From a checkpoint of a small mixture-of-experts model trained on Wikipedia.
Size: 11 layers, width 160, vocabulary 13156, 30.3M parameters.
Experts: 64 SwiGLU neurons an expert, 3 picks a token, a sigmoid router.
Training: a variant of Muon for the experts, 411M tokens, 6270 steps.
Below are experts of layer 6 (counted from 0) of a mixture-of-experts language model. Rows are named router (the router's row for the expert), gate (a neuron's input weights, with its number), up (a neuron's input weights, with its number) and show model dimensions 0-159. Each number is 128 + 32 x the weight over its row's rms, rounded and kept within 0 to 255.
Before each expert's rows: a language model's description of what the expert responds to. This comes from a sample of Wikipedia text that the model never trained on.

# expert 26
What it handles: Dates and openers
router [146 112 128 136 139 144  99 157 120 175 148 157 131  85 184 160 101 127 114  50 127  94 130 134  93 125 110 107  92  94 139 142 140 177 161  67  90  66 152  99 122 177 171 153 142 125 157 133  99 170 117 223 139 108 107 160 146 103  85  88 127 124 140 132 106 132 121 182 214  84 110 102  89 158 113 157  80 111 147 128 168  95 139 155 151 108  96 180 117 114 112  98 129 103 118 159  93 115 148 111 147 154 145  84 127 129 165 122 129  75 105 150  59 119 132 193  89 113 144  63 123 183 144 151 101 138 152 184  57 133  33 152  86 167 152 131 161 166 122  89 138 102 140  73 101 126 108 145 121  89 108 150 124 118 113 115 176 148 111 136]
gate0 [125 154 142 153 152 145 151 109 114 136 127 135 153 167 153 112 114 206  76 131 139  71 148 179 109 117 116 109 120 109 116 145 133 132 104  79 101  61 110 184 138 133 145 137 172  76 147 127 162  98 130 150 180 106  84 184 160  55  96 124 129 109 162  76 177 139 122 113 112 189 114 138 130 106 143 105 150 147 136 183 110  66 105 123 152 125 138  81  74 100  72 231 129 154  77 153  78 140  95 125 136 127 124 202  95 131 104 132 149 129 104 145 163 207 107 110 147 141 132 152 115  83 134 113 120 142 147 129 111  89 116 103 182 133 142 146 105  93 123 127 147  59 163 108  98 173 164  96 154  85 158 117  72 122 165  73 180 117 153 135]
up0 [152 158 180 182  79 118 119  77 175  99 153 141 177 139 104 141 156 143 101 129  82 176  70 113 144 195 146 159 147 119 157  92  82 101 177 180 149  79  91 150 107  87 143 127 118 115 147  80  60 232 160 138 158 135 147 142 128  61 123 104 101 128 184 137 108 129 130 104  87 132  47 127 106  80 113 114  93  66  75 133 124 134 124  87 137 135 100 136 107 208 193 164 171 133  88 111 103 176 101 126 176  87 115 135 135 140 126 125 135 148 127 162 135  90 137 164 132  83 145 114  90 154 169 169 117 111 162  93 166 188  77 173 131 136 109 131 112 135 169 132 135 108 142 107 127 113 130 107 116 133 118 109 124 129 147  95 136 160 122  87]

# expert 29
What it handles: Space before numbers
router [142 127 127 111 131 149 133 170 101 167 136 152 182  78 131 135  96 189 166 127 108 117 109 136  89 117 102 124 139 113  95 145 164 140 146 123 156 149 130  69 150 191 108 128 129 128 179 139 115 157 119 195 120 113 108 199 147  59 100 137 104 115 112 118  80 139 140 103 185 105 148 105 145 142 162 171 103  91 170 169 151  63 135 164 143 133 110 140  59 137  96 137 117 151 138 160 135 102 102 151  62 157 134 151 145  80 148 116 179  73 100 131 156 108 157  96 123 131 122 105 106  94 138 127  77 147 138 155 101 147 116 178 123 137 136  87 190 194 150 112  96  96 226  70  75 118 105 142 124  77 102 177  94  82 113 126 215 127  89 145]
gate0 [161 150 178 204  86  30 155 138 135 149 152 119 177  45 107 104 172 122 114 138 115 146 131 153 137 160 132 119 141 149  98 136 131 132 151 119 219 162  85 134 164 134 135 121 116  89 198 156 112  39 115 128 111  99 110 104  92 147 131 165 125 157 155 143 153 132 100  65 139  94  92 152 170 190 180 119 141 109 175 119 114 167 152 125  96  96 120 141 106 184  74 138 153 122 105 109 124 100 132 188 145 136 102 156  86 140  99 129 198 129 143 136 166 142 132 112 100 182 111  71 141  84 100  76 134  95 135 126 153 154 148 117 139 111  95 169 148 115  91 130 117 144 154 120 104  58 135  74 113 117 126  88  90 142 128 126 126 157 111  64]
up0 [ 98  97 113  94 135 200 141  74 131  78 127 151 124 156  69 124 119 112 129 112 137  85  87 150  98  87 130 149 124 120 160  72 152 101 163  80  70 106 149 124  75 154 136 186 148 190 103  92 150 168 134 141 158 183 115 180  86  77 112 142 120 118  96  67 110 149 114 166 105 148 166 104 126 131 102 121 104 146  40 159 129 121 111 122 137 172 113 104 173  90 166 198 149 118 146 123 158 151 198 124 143 148 197 128 112  63 181 119  50 120 114 116 126 135 119 152 117 157 150 146  93 145 144 203 117 134 109 138  76 152 163 160 138  89 146 100  71 150 160 167 148  86  91 121 121 135 111 133 113 160 188 148 121 133 148 126 117  97 122 161]

# expert 43
What it handles: Indefinite articles
router [152 128 149 124 154 196 105 206 119 160 127 195 174  65 160 142 128 155 144 161  82  96 146 163  76 170  87 120  90 150 111 148 152 154 142  56  63  91 129  90 178 110 156 140 121  96 132 106  91  73 113 191 100  96 138 169 129  86  83 121  78 136 143 179  84 150 112 141 170 140 100 156  63 164 116 111 119  69 168 144 169  80 159 162 184  98  72 103  93 142 103 128 134 116 103 166 108 111 156 145  67 150 127 130 121  59 123 111 132 136 152  45 116 130 132 136  91 139 106 179 195 133 133 120 127 107 140 131  69 135 125 145  99 175 156 126 131 146 113 111 141 151 167 141 123  91  97 111 125 106 100 141 127 124 102 148 153 127 149 109]
gate0 [161 129 101 114 118 149 101 192  95 117 109 143  98  86  55 162 126 133 147 122 121 138  76 134  67 187 155 133 103 133 135 143  95 106  80 150 116 114 151 124  73 110  92 116 154 113  77 136 188 135 143 127 178 136 140 102 152  91  63  84 104 155  81 162 102 145 175 136  92 128 129 148  46 199 155 169  65 162  94 103 109 101  98 104  99 134 138 155 124 108 162 150 102 150 179  87 133 112 162 169  77 147  97 146 144 169 161 179 126 135  97 128  82 123 138 123 110 161 137 132 189 134  73 152 159  81 196 154 147 145 154 200 118 129 168  96 100 132 149  90  93 173 171 145 133 138  77 137 111  94 185 164 119 145 143 121 142 109 146 103]
up0 [152 144 114 174 106 136 128 170 144 172 129 181 122 137 155 141 132 193 141 152 146  87  84 155  75 133 176 131 144 119  79 104 110 127  70 171 148 155 166 167  73 173 130 132 133  38 102 158  87  88 142 113 140  70 154 134 174 113 126 108 157 175 123 103  71 135 172 124  82 196  95 149 122 158 106 131 131 104 145 153 106 122 122  97  97 137 152  39 139 142 113  94 127 163 122  88 101 112 188 172 107 138 129 137 156 127 113 155 144 142 110 157 126  56  80 171 108 135 146 119 177 136 154 135  88  66 125 174 160 159 138 150 155  78 172 106  83 119 128 112 151 100 121 166 173 113  44 141 133 139 129 115 110  95  91  92  67 157 133 111]

# expert 48
What it handles: Scores and counts
router [162 137 103 129 114 171 112 175 126 175 169 168 149  91 165 127 105 157 107  87 131 106  98 136  74 132  82 111 129  69 141 169 106 136 148  91 118 107 137 105 155 119 118 141 120 117 163 124 106 142 132 188 111 114 149 156 148  73  95 107 110 129 123 128  98 171 139 146 214  76 131  91  89 167 118 150  50 143 156 143 135  83 101 160 145 127  78 187  94 142 106  98 127 102 123 166  96 122 128 110 106 143 146 122 106 119 171 130 147  95 123 158  69  94 149 195  97  42 180  70 105 210 124 144 125 130 146 196  78 149  89 146 101 154 194 116 179 149 123  99 141 106 172 138  70  95 122 129 114  95 115 163 144 103 137 141 200 107 127 111]
gate1 [206 103 137  95 128 131  79 156 149 119  94 116 116  91 165 123 111 143 186  88 135 145 137 133  76 129 119 116  91 100 134  64  78 118 193 120 106 147 105 162 149 168 116 130 121 108 140 111 117 139 132 155 131  93  62 121  99 109 174 136 202 178 146 138 129  67 154 162  97 131 138 142 137 145 160 138 108 131 145 114 136  79 152 153 108 124  99 145  56 143 124  77 135 123 147  99 111 157 188 185 123 162 147  69 161 117 106  86 148 192  89 145 123 124 138 161 106  84 131 152 137 140 127 106 118 196 107 106  67 174 134 131 177 171  72  65 186 101 100 110 100  43 114 184 138 121 185 153 157  98 115 155 144  80 139 157 162 119 141 128]
up1 [139 119 129  90 188 121 145  99 107 124  95 103 142 211 112 179 160 187 138 100 122 127 175 129 181 155 132  96  81  66 113 145 141 110 180 163  86  97 134 130 166 165 105 137  97 152 127 102 161 184  64 119 145 166 113 139 134 140  94 113 202  50 189 180 154 109  78 147  85 114 133  98 160  84  98 109 155 121  86 156 102 203  93 138 117 134 140 168 155 115  67 118 109 174 121 115 131 120 125 102 168 170 144 101 129  91  80 116 149 119  91 145 126 118 174 166 123 150 162 121 144 145 102 103 144 194 107 101  98 112 170 149 115 168  85 114 112 102 123  67  84 132 106 139 104 102 120 132 127 109 133 214 104  99 119 104 125 158 154  90]

# expert 57
What it handles: Month names
router [157 136 114 143 169 191 151 173 132 182 104 105 160 132 113 174  69  96 145 114 162  97 152 140  90  95 112 134 148  33 170 108 130 126 177 114 125  72 100  99 158 199 140 178 105 129 125 184  76 117  93 159 145 149 170 177 148 104  82 109 107 158  77 147 132 126  92 147 121  94 109 107 130 162 115 128 103  90 144 177 135  79  90  96 142 133 149 146  95 136  83 132 182 141 147 132 151 145 180 100 143 112 139  83 103 108 193 102  95  87  62 122 138 102 161 134 123 123 138  74 106 146 155 148 111 151 125 183 116 153  54 165 102  97 162  93 164 114 111  66 118 115 168  74 109  79 135 152 141  89 107 174  95 140 101 123 138 157  86 128]
gate0 [118 159 144 167 144  64 132 176 113 143 153  77 170 100 151 146 140 121 131 100 149 109 108  95  63 140 144 159 116 131 153  56 100 141 178 122 167 124 164  90 106 129 142 129  89  76  91 160 131 143 168 112 165 192 141 207  76  35 112 116 115 135  91 132 109 129 124 155 171  90 104 142 120  80 104 145 159  87 152 149 175 132 132 133 149  68 118  67  79 215 170 125  98 151 101  76 164 156 154 136 106 117 170 152 100 196 170 126 152 114 122 116 104 116 135 121 165 135 146 156  86 129 136 163 167 136 130 147  93 166 129 143 134 134 155  96 150 126 126  82  92 100  98  89 151 125 136 103  69  66 139 111 148 148 138 183 107  78 119 163]
up0 [140 126 112 140 166  86 168 141 118 138 163  78 171 107 139 158 115 129 125 118  53 150 190 108  67 123 148  89 114  53 209 127 112  91 197 179 120 137 136 110  99 151 180 139  68 129 131 160 153 100 159 129 117 122 163 145 101  82 135  99 123 193 128 151 103 133 136 160  86 101 199 143 131  93  80  87 136  86  98 181 132  68 137 112 107 105 171 147 109 127  94 174 130 181  80 109 146 126 135  91 142 111 134 153  64 131 186 133 125 127  63 147  91 130 145 124 125 170 154 156 129 149 184 141 131  95  59 138 139 145 126 154 146 173 173  88 178 133 105 126 108 113 129  73 139 121  88  80 138 151  90 190 110 111 105 136 123 125 147 138]

# expert 28
What it handles: Foreign name openings
router [177 122 144  81 126 162  85 107  34 152 115 140 168 159 153 165  96 185 143  33  98 108  98 122  37 128  89 173 131  83 128 118 131 159 153  96 107 132 129 137 127 173 161 148  87 101 133 131  26 117 114 218 125 126 143 152 140  95 132 126  89 154 145 109 146 127 142  95 124 104 173 100 126 153 100 136 122  92 112 160 121 121 126 171 193  87 165 111 125 177  98 115 132 113  91 147 104 135 114 127 114 142 153  81 146  93 123 106 130  76 111 140 114 162 196 115  71 106 176 155 143 135 139 143 121 117  94 126  54 118 134 134 151 151 126 123 142 142 145 104 184 112 168 136  67 130 174 162 134  92 165 155  72 115 141 170 145 137  95 128]
gate0 [132 169 134 178  78 125  71 200 126 120 137 103 194 133 143  76 182 107 121 137  77 142 129 119  83  77 104 110 104 164  66 110  93 108 209 138 179 191 117 189 178 195 124  93 150 169 132 104 130 125 113 120 111 105 106  97  87 114 125  94  93 134  76 142 164 134 150 108 125 106 139 137 164 105 123 181  85  86 202 144 144 144 111 163 143 144 174 119 152 137  70 135 151  99 141 170 120 116 124 148 121 149 165 133  97 106 109  83 123 101  99 141  66 131  98 118 134 127 152  93 159 114 147 120 130 158 181  81  89 159 106 145 140 129 122 167 143 178  97  89 140 174 145 163  77 139 101  82 106 115 150  87  63 129 162 104 131 184 136 139]
up0 [116 113 163 119 112 101 139 162 179  75 101  54 145 128 137 155 151 134 221 129 158 200  74  86 108 119  69  84 141 157  67  96 133 123 194 122 122 152 114 143 121 156 165 111 223 155 108 140 118 120 108 149  99 139 100 122  86 163  87 124 129 122  93 183 173 110  32  95 177 150  83  92  94 126  89 152 110  56 115 151  87 133 149 146  98 149 132 105 143 153 113 131 144  91 166  80 135  95  93 129  87 126 144 124 140 155 186 154 113 110 141  98 154 134  94 170 140 117 140 132 151 120 182 158 139 107 124 135  85  92 135 145 105  99 127 201  97 171 183 127 124 179 124 118 110 106 165 158 148 119 173 115 106 151 135 126 137 108 120 122]

# expert 20
What it handles: Line breaks
router [184 136 156 168 170 145  88 180  81 158 136 138 133  64 180 146 155 132 109 136 127  89 150  69 112 137 121 107 150  89 135 148 117 123 155  73 113  64 162 111 132 174 126 150 116 134 147 122  73  98 136 139 125 110 118 215 152  95 105 133 122 112 114 106 110 129 156 159 188  94 159 111 129 161 150 135  49 120 146 162 158 103 122 155 140  67 115 100  49 147 127 168 110 116  96 202 155 123 174 142 116 115 195 129 175  99 127  92 121  60 145  93  88 169 146 127  73 108 167 129 173 126 118 141 123 146 117 162  94 160  80 250 136 135 164 137 170 116 131 123 135 121 172  89 123 110  86 150 139  98 126 143 133 128 130 103 152 151 108 148]
gate0 [176  91 110 115 120 154 149 187 111 171 121 142 107 150 111 100  65 144 144  82 166  95 140  99 135 147 134 111  81 121 101 134 170 100 126  92 125 109 116 186 154 225  96 122 105  86 150 138 152  81  82 154 155 116 194 137 129 154 134 124 141 167 112 142 167 153 122 116 141 103  94 150 147 123 100 123  26 181  87 168 184 134 174 144  97 132 174  91 110 153 133 154 174 150 153 144 188 109 116 139 129  99 119 126 167 131 124 105 150 131  96 148 119 148 143 107 106 166 162  94 144  96 139 155 138 173  82 170  93  68  90 165  88 120 150 107  66 107  74  97 100 144 204  84 101 148  87  74  97  99  93 178 115 137 152 149 131 115  98 143]
up0 [ 91 207  87 115 121  99  91  57 150 114 168  97 128 152 155 133 150  93 101 189 109 141  89 159 142 149 112 111 141 142 187 158  96 141 169 169 141 175 134  79 147 120 160 114 175 171  67 122 140 225 169  83  87 174  81  85 151 151 153 149 121  96 158 142 140 123 129 159 156 139 185 131 137 142 116 145 155 130 178  76 107 161  96 110 178 123  83 177 155  63  75 139 133  38  85 179  96 119 103 121 103 132 112 126 128  94 160 104 113  93 157  98 148 150 126 125 108  83  97 171 113 119 133 148 107  61 100 128 164 115 114 107 150 100 103 101 155 136 133 160 128 107  80 155 139 136 153 158 124 146 139 142 155 108 160  90  80  96 137 106]

# expert 7
What it handles: Digits in tables
router [169 119 112 130 116 181 111 141 139 200 160 159 151 101 189 144 139 144  98  58 114  73 110 121 103 149  74 106 114  79 145 150 127 144 163  76  84 114 151  73 141 123 140 166 118 129 138 128  77 163 124 215 146  99 133 153 145  97  74 117 122 119 127 126  97 149 126 133 194  68 133  98  87 138 115 160  89 139 136 156 153  77  70 165 148 119 117 190 102 129  85  97 126 110  99 157  66 110 154 111  97 189 114 118 144 127 142 124 146  83 116 143  73 101 112 203 108  93 152 125 117 178 124 147 106 122 143 171  91 133  76 168 116 146 185 152 176 134 130  58 115 131 176 104  74 100 103 147 121  95 101 157 144 133 124 166 194 123 126 104]
gate0 [140 154 181 167 154 186  73 164  93 113  59 129 176 109  68 140 120  97  58 131 146 164  97 125 162 114 119 115 147 104 117 170 157 154 103  91 177 113  96 143 130 142 109 150 220 127 122 179 181  99 112 161 133  91 158 103 133  78 144 112 130 162 126 165 107 194 175 156 146 123 177 126  58 127  90 167  87 157 136  94  64 117 148 151 170 193 103 107 133 107  98 136 137 114 169 128  99 147 117 122  79  86 106 111 126 130 100 131 161 134  92  89 106 121 156 104 157 154 150  75 124 162 103 156 100 109 123  84  90 132 128 137 138 125 110 133 108 133 179 127 152 106 117  78 131 112 170 135 135  65 132  56 167 141 165 171 114  67 161 159]
up0 [143 126 112 190 133 121 184 119 112 108 125 134 124 121  99 154 116 138  97  98 131 114 114 153  79 120 207 169 129 122  92 143 123 127  95 161 116 113 136 155  93 101 171 129 131  98 123 104 196  91 155 138 138 161 113 138 120 125 186 106  52 133  95  81 210 162 170 143 136 115 174 139 139 143  92 108 107 151 124  95  51  70 152 127 110 162 172  80 114  86 194 141 152 126 144 177  94 143 142 119  46 149  77 132 156 141 186  78 152 133  97  98 151 130 161 187  73 147 142 186 159 117 114 146 153 117 112 125 140 116  97 172 112 108  86 141  71 178 108 109  81 129  93 110 172  82 124  90 172 102 146  84 145 194 121 113 120 137 129 144]

# expert 40
What it handles: Digits in numbers
router [103 152  97 107 119 138 113 188 129 189  60 144 147 124 158 159 100 160 135  95 111 113  73 139 109 100 112  99 103 137  84 133 118 101 168  85 112 111 166  76 132 170 191 168  98 116  96 104  92 158 142 168  99 150 114 176 125  74  58 145  65 125 125 101  92 129 147 113 181 115 195 154  84 169 153 178 104 113 129 106 146  79  91 115 129  90 167 115  86 133  98  96 129 151 120 126  65 125 124 169  90 155 156  91  93 117 192 109 106  80 131 150 165 147 130 176  94 128 149 116 148 162 150 205 117  82 195 156  89 182 114 179  99 172 149 121 161 161 130 146  77  91 130 112 100 144 144 140 113  67 116 137 112 122 120 168 127 140 132 121]
gate0 [114 169 145  72 116 113  90 142 109 128  95  84 165 116 130 177 118 164 162 165 105  86 150  92 150 156 138  88 100 110 108 185 112 111 115 142 129  59 110 169 127 157 107 172 149 130 104 129 149 160 153 129  86  89 117 118 103 123 134 174 186 121 124 205 127  84 136 153 147  61 111  96 143 166 161 150 186 131 148 100 117 105  82 114 127 158 134  97 134 116 112 101 124 163 184 122  80 120 146 169 146 179 151 124  99 117 120 143  83 113 125 106 117  58 142 150 146  49 174 147 164 100 136 151 131 185 182 100  80 111  58 195  94 123 108 169 142 128 155  55  97 150 131  91 104 147 134 188  84 127 140 110 112 121 167 131  74 162 130 184]
up0 [113 106 134 117 183 143 122 101 127  97 145  97 187 155 115 149 122 139  97 113 107 165  93 199 101 167 128  90 122 109 162 180 111 170 147 165 124 149 143 118 147 126 161 152 131 135 104 218 189 172 122 171 150 146  95  90 160 133  88 141  98 162  76 120 121 152 165 115 132 175 136  86 136 171 163  84 106  62 108 103  91 159 121 128 125  60  69 110 112 154 136  99  86 152 150  90 151 174 109  67 154 146 151  63  74 117  64 112 120 156 193 111 181  99 129 147  89 150 148 113  45 134 154 102 106 163  99 127 129 169  88 172  83 175 125 128 152  81 145 113 108  81 140 112 160 126 112 105 145 173 138  95 110 123 151 141 136 137 132  92]

# expert 53
What it handles: Plural noun endings
router [167 181 172 105  84 180 134 171 114 176 153  97 130 123 193 124  78 151 165 128 115  93  87 157 131 121 139 183 121 143 123 128 153 110 186 143 112 100  96 154 166 182 143 196 130 111 163  90  85  87  76 175 115  64 125 173  97  83 110 109 122 120 103  92  38 145  94 146 133  88  97 121 123 127 122 174  68 188 151 128 189  87  74 133 143  43 153 149 142 130  97 125  93 108 139 120  96 131 143  94 156 124 125 147 110 128 189 128 131 108 124 117 104 133 134 192  72 108 139 147 145 169 115 155 150 115 170 173 119 147 133 143 107 137 153 140 146 119 136 152 120 157 120  79  76 114 111 111  93  78 136 186 124 130 119 110 181  76 143 102]
gate1 [144 166  94 106 112 119 137 106 136 129 136  70 100 134  87 153 152 133 116 111 142 201 114 155 149 123  64  93 105 148 138  87 119 170 137 135 132 146 120 154 117 120 167 143 181  86 145 147 154  96 126 163 157 171 124 124  86 184 145 157 118 164 147 153 161  65 113  74 157 115  66 177  73 188 117 143  85 107 158 167 144 200 178 112 227 120 120 102 184 147 119 101 129 127  96 147  90 139 115 133  97 111 147  96 132 147  79 102 124 168  83 119 159 105 154 117 140 114 172 170  56  79 168 120  53  69 133  81 126 142 108 124 142 161 108 118 150 147 136 150 134 143 127 106 172 110 123 105  76 102 118 146 106 173  53  92 149 164 121 112]
up1 [ 99 110 141 161 196 136 100 111  71  98 126 155 177  85 133 162  49 143 175 112 130 172 158 102  83 138 155 144  96 132 131 133 143  55  63 128 106 121  33  98  54  85  83 124 120  99  90 126  64 152 126 138  92 105 144 134 112 117 113 143 156 154 134  92 160  97 104 181 145 168 120 109 158 158  91 109 147 111 143 130  87 109 107 143 170 139 117 142 167  97 181 160 145 123 149 156  57 121 148 110 126 115 150  66 140 147 125 176  76 109  94 126 149 123  96 110 173 128 133 150 172 149  99 167 129 111 105 179 148 153 131 166 160 153 173 136 117 158 105  97 155 131 135 162 157 156 161 210 161 132 101 170 113  92 142 153 155 135 103  64]

# expert 61
What it handles: Capitalised word onsets
router [161  96 114  93 123 157  96 120 110 195 184 122 143  82 156 142  99 136 134  41 120  84 116 110 125 140  43 102 114 100 166 178 162 170 156 100 104  75 145 114  77 172 132 152 112  86 158 128  85 122 123 209 151  81 109 172 110  82  86 103 124 173 114 101  97 142 179 142 182 105 132 121 104 129 127 154  91 115 128 170 133  58 116 158 179  99 112 200 141 127 115 126 140 135 127 135  97 119 116 147 109 133 139 104 149 132 156 107  97  59 113 166  93 149 117 166  81  99 161 154 110 168  88 122 114  96 140 166  77 119  36 145  84 178 181 124 173 155 114 135  94 113 155 118  96 114 128 120 113 119 111 155 128 127 111 137 169 122  78  99]
gate0 [119  95 128 115 170 141 108 146 141 147 152  75 162 150 115 139 104 135  96  85 126  96  75 161 163  76 158 129 125 122 113 158  87 144 142 151  66  95 112 125 103 116 110 175  88 136 124 107  95  91 154  82  78  93 135 130 118 119  82 123  75 136 108 139 124 110 124 160 120 146 126 160 165 174 110  89  83 195  56  98 154  65 100 194 133 117 148 171 123  73 151 173 162 135 108 207 156  80  95  96 122 111 152 141 116 196 135  77 151 136 144  91 127 143  84 138 107 155 147 102 151 130 161 116 121  97  74 120  72 153 122 179 150 120 157 110  78 153 150 140 160 162 174 189 143 185 158 137 132 136 207 159 144 102 159 150 144  68 145 153]
up0 [129 162 128 189 136 154 158 116  87 143 115 166 181 149 138 108 101 135 150 123 148  97 119 124  61 149  97 129  76 131 125 110 114 146  90 116 144  87 135 147  76  97 105 107  40  75  84 118 126 137  71 133 162 170 155 164  56 127 149 103 119 140 131  53 115 110 148 110 105 101 151 129 104 129 120 168 172 118 171 137 151 133 221 142  74  98 117 109 177 165 194 137  54 127 147 119 159  79 123 165 139 120  76 136  82 152 132 142 145 138 138 104 126 117 138 137 116 131 120 135 158 117 132 174 102 159 200 171 140 134  81 100 115 127 141 134 164 111 147 184 212 113 124 150 153 122  78 111 156 114 103 162  99  89 206 109 105 107  98 165]

# expert 16
What it handles: Function words and adverbs
router [170 109 138 141 122 188  79 168 102 186 164 131 128  66 158 156 114 132 130  51 110  77 126 165 103 141 105  98 109  69 115 128 144 134 161 105  94  97 161 118 158 155 131 145 166 106 147 124 104 156 118 224 132 118 130 142 150 108 113 118 138 165 123 124 105 155 138 124 189 103 144  81 132 161 134 174  86 107 159 160 135 103 121 140 178 117  97 127  87 136  89 138 136  89  90 176 105 144 155 129 107 128 159 129 113 113 164 127 147  44  93 117  60  98 131 210  84  78 176  75 117 208 118 141  90 134 142 187  87 145  53 156 132 147 192 149 172 159 128 100 111  95 168 116  89 104 129 135 146 112 120 160 135  89 130 126 150 149 142 135]
gate0 [151 110 126  89 156  90 121 157 104 140 124 158 147 159 137 122 111 120  91  95  82 142  52 134 139  97 116 129  92  96 147 169  92 160 176 115  95 127  98 106 136 149  85 121 128 125  86 159 121 124 127 110 105 141 186 175 177  92 127 100 111  93  73 146 128 175 106 115 117  63 196 122  79  96 161 121  99 138 161 113 145 151 148 126 136 123  76  98  81 103 141 153 165 110 158  88 118  70 152 179 134 171 172 127 175 212 143 113 148 129 108 114 117 138 149 110 151 177 113 123 154 133 164 112 136 138  75 130 139 137 134 124 142 140 103 139 173 160 125  53 132 153 124 118 189 128  68  75 142 103 176  98  81  90 137 178 193  92 161 231]
up0 [151 116 121 114 158 167 120 110 161 122 195  77 172 122 138 127  92 124 123 115 157 183 139 107 116 184 108  56 117  91 125 116 106 136 165 128 106 107 129 130 129 134 132 148 134 190  85  70  91  96 157 142 109 110 158 100 124 134 104 159  92 128 142 113 150 187  93  77  90 116 115 145 115 135  99 112 104 152 142 114 192 131 166 110  66  96 132  87 118 126 190 128  73 128 110  96 157 126 150 150 129 162 137 153  80  73 116 115 146 112  97 135 117 139  71 139 115 103 108  97  91  91 143 243 107 113 143 124 132 110  90 238 141 146 102 131 121 148 165 107 102 125 207 109 138 136 134 103 176 140 132 122 139 148 151 200 162 221 112 104]

# expert 8
What it handles: Digits inside years
router [142 104 111 140 116 195  95 150 144 176 164 146 134 123 177 169 112 159 142  59 163 100 116 154 111 130 122 107 114  89 106 119 116 133 142 128  80 125 137 123 152 137 110 115 165 109 138 120 110 144 109 222 132  70 110 160 121 105  65 146 106 159 134 109 128 145 152 124 151 111 152  61  82 155 160 184  80 168 163 139 126  90 133 189 133  90 144 165  97 107 136 153 140 110 133 129  99 137 184 127 112 141 133 101  69 116 135 122 127  76 137 130  58 152 117 180 121  64 119 132  93 210 100 175  59 144 151 186  76 170  66 160 103 148 185 153 156 168 132  67 127 103 171 117 118 111 129 113 141  72  95 160 101 121 117 129 171  85 153 104]
gate0 [ 95 208 123  80 113 149 108  91 147 120 138 170 164 106 103 135 133 105 158  89 158 143  85 109  92 119  80 119 128 141 142 149  89 156 201 103 121 153 173 121 151 175 190 130 193 145 127 133 143  67 137 124 153 152 127 159 152 122  92 178 109 128 171 117  67  82 136 141 154 110 135 108 152 155 121 116 137 163 171  76 147 100 125 118 200 103 147 114 150 123  82 127 145 122 130 142 100  95 150  86 144 145 148 181 116  99 144  88 112  93  45  94 181 130 119 107 147  39 166 111 151 133  99  83  98 136 170 177  86 113 161 186  82 138 164 170 155  94  98 124 139  92 103 122  91 103 170 147 133  79 170 164 108 159  79 150 127 101  91 105]
up0 [ 89 135 112  85  70 146 136 107 123 105  93  98 143 136 141 137 121 171 138  82  96 138 127 112 141 144 124  92 105  63 113 163 104 130 121  77  86 113 129 142  98 129 165 188 152  68 126 151  68 168 106 138 117 161 132  65 201 120 159 209 144 153 145 104 161 127  72  79 151 153 185 172 113 172 130 123 143 110 106 188 148 116 161 111 143 166 121 160 173  90 149  88 148 116 152 118 132 156 125  91 118 136 136  48 142 101 146 127  72 134 147 155 127 120  48 189 119 160 119 116 148 109 116 137 164 122 104 156 131 118 136  74 142 144 152 164  74 113 147 138 118 150 126 178 125 191 172 135 102 137  57 168 164 119 149  50  80 134 119 155]

# expert 62
What it handles: Common nouns
router [127 149 147 122 138 154 116 154 131 152 134 122 111 106 150 114 129 114 173  99 157  92 105 151 100  79  71 140  91 124 136 109 162 165 200 108 132 118 195  87 191 188 127 112 158 156 168 120  97 134  94 173 131 134 143 182 123  68 119 118  80 190  81 115  71 163 125 124 114 125 142  94 110 151 145 130  89 124 148 168  95  92 175 161 122  80 150 150 116 134  42  60 136  74 121 185 141 106 154 109 110 160 139 100 120 170 139 114 173 110 103  91 109 138 136 158 103  70 119 165 142 124  30 178 102 125 170 157 113 144  84 123  93 130 158 117 150 156 149 112  92 158 139  85 118 141 130  84 146  87 132 172  57 136 167 128 194 114 132 116]
gate1 [150 149 105 133 105 105 121  95 112 139 132 175 140  95  93  74 119 155 154 131 172 132 166 154 107 116 107 127 207  89 123  81 121 107 164 125  86 133 115 140 139 113 152 156 117  76 158 148  98 101 128 143 102  68 123 106 231 157 152 145  83 122 175 155 142 127 121 111 176 126  91 106 104  67  61 125  67 122 166 156 134 101  99  96 155 165 138  89 119 120 143 161 202 119 135 122 108  73  89 103 129 155 121 182 233 168 137  91 161  80 118 153 160 132  98 138 126 105  90 104 125 106 160 137  98  95 138 148 209 123 145 167 136  62 114  74 164  80 172 137 162 136 151 126 131 125 158 134 131 136 110 108  89 175 135 102 140 176 100 141]
up1 [139 105 147 121 101 102 149  83 133 192 158  95  81  80 131 109  86 156 139 115  95  96 108 101 145  77 194 179 178  72 191 103 141 123 160 100 121  82  72 145 136  83 172 138 136  93 139 151 136 150 109 120 112 124 185 100 141 133 147 139  99 104 140 122 121 126 118  97 185 162  80 112 184  87 111 145 129 156 110 118  89 122 154  97 155 137 115 139 101 107 164 208 186  56 144 147 123 122 113  82 134 107  84 171 129 114 155 129 122 142  91 159 116 137 109 103 182 136  60 168  95 163 207 107 160 114  81 115  90 135 112 134 168 147 136 117 150 156 135 145 175 174 156 143 142 111  87  82 179 201 101 151 155 153  90  96 142  92 103 119]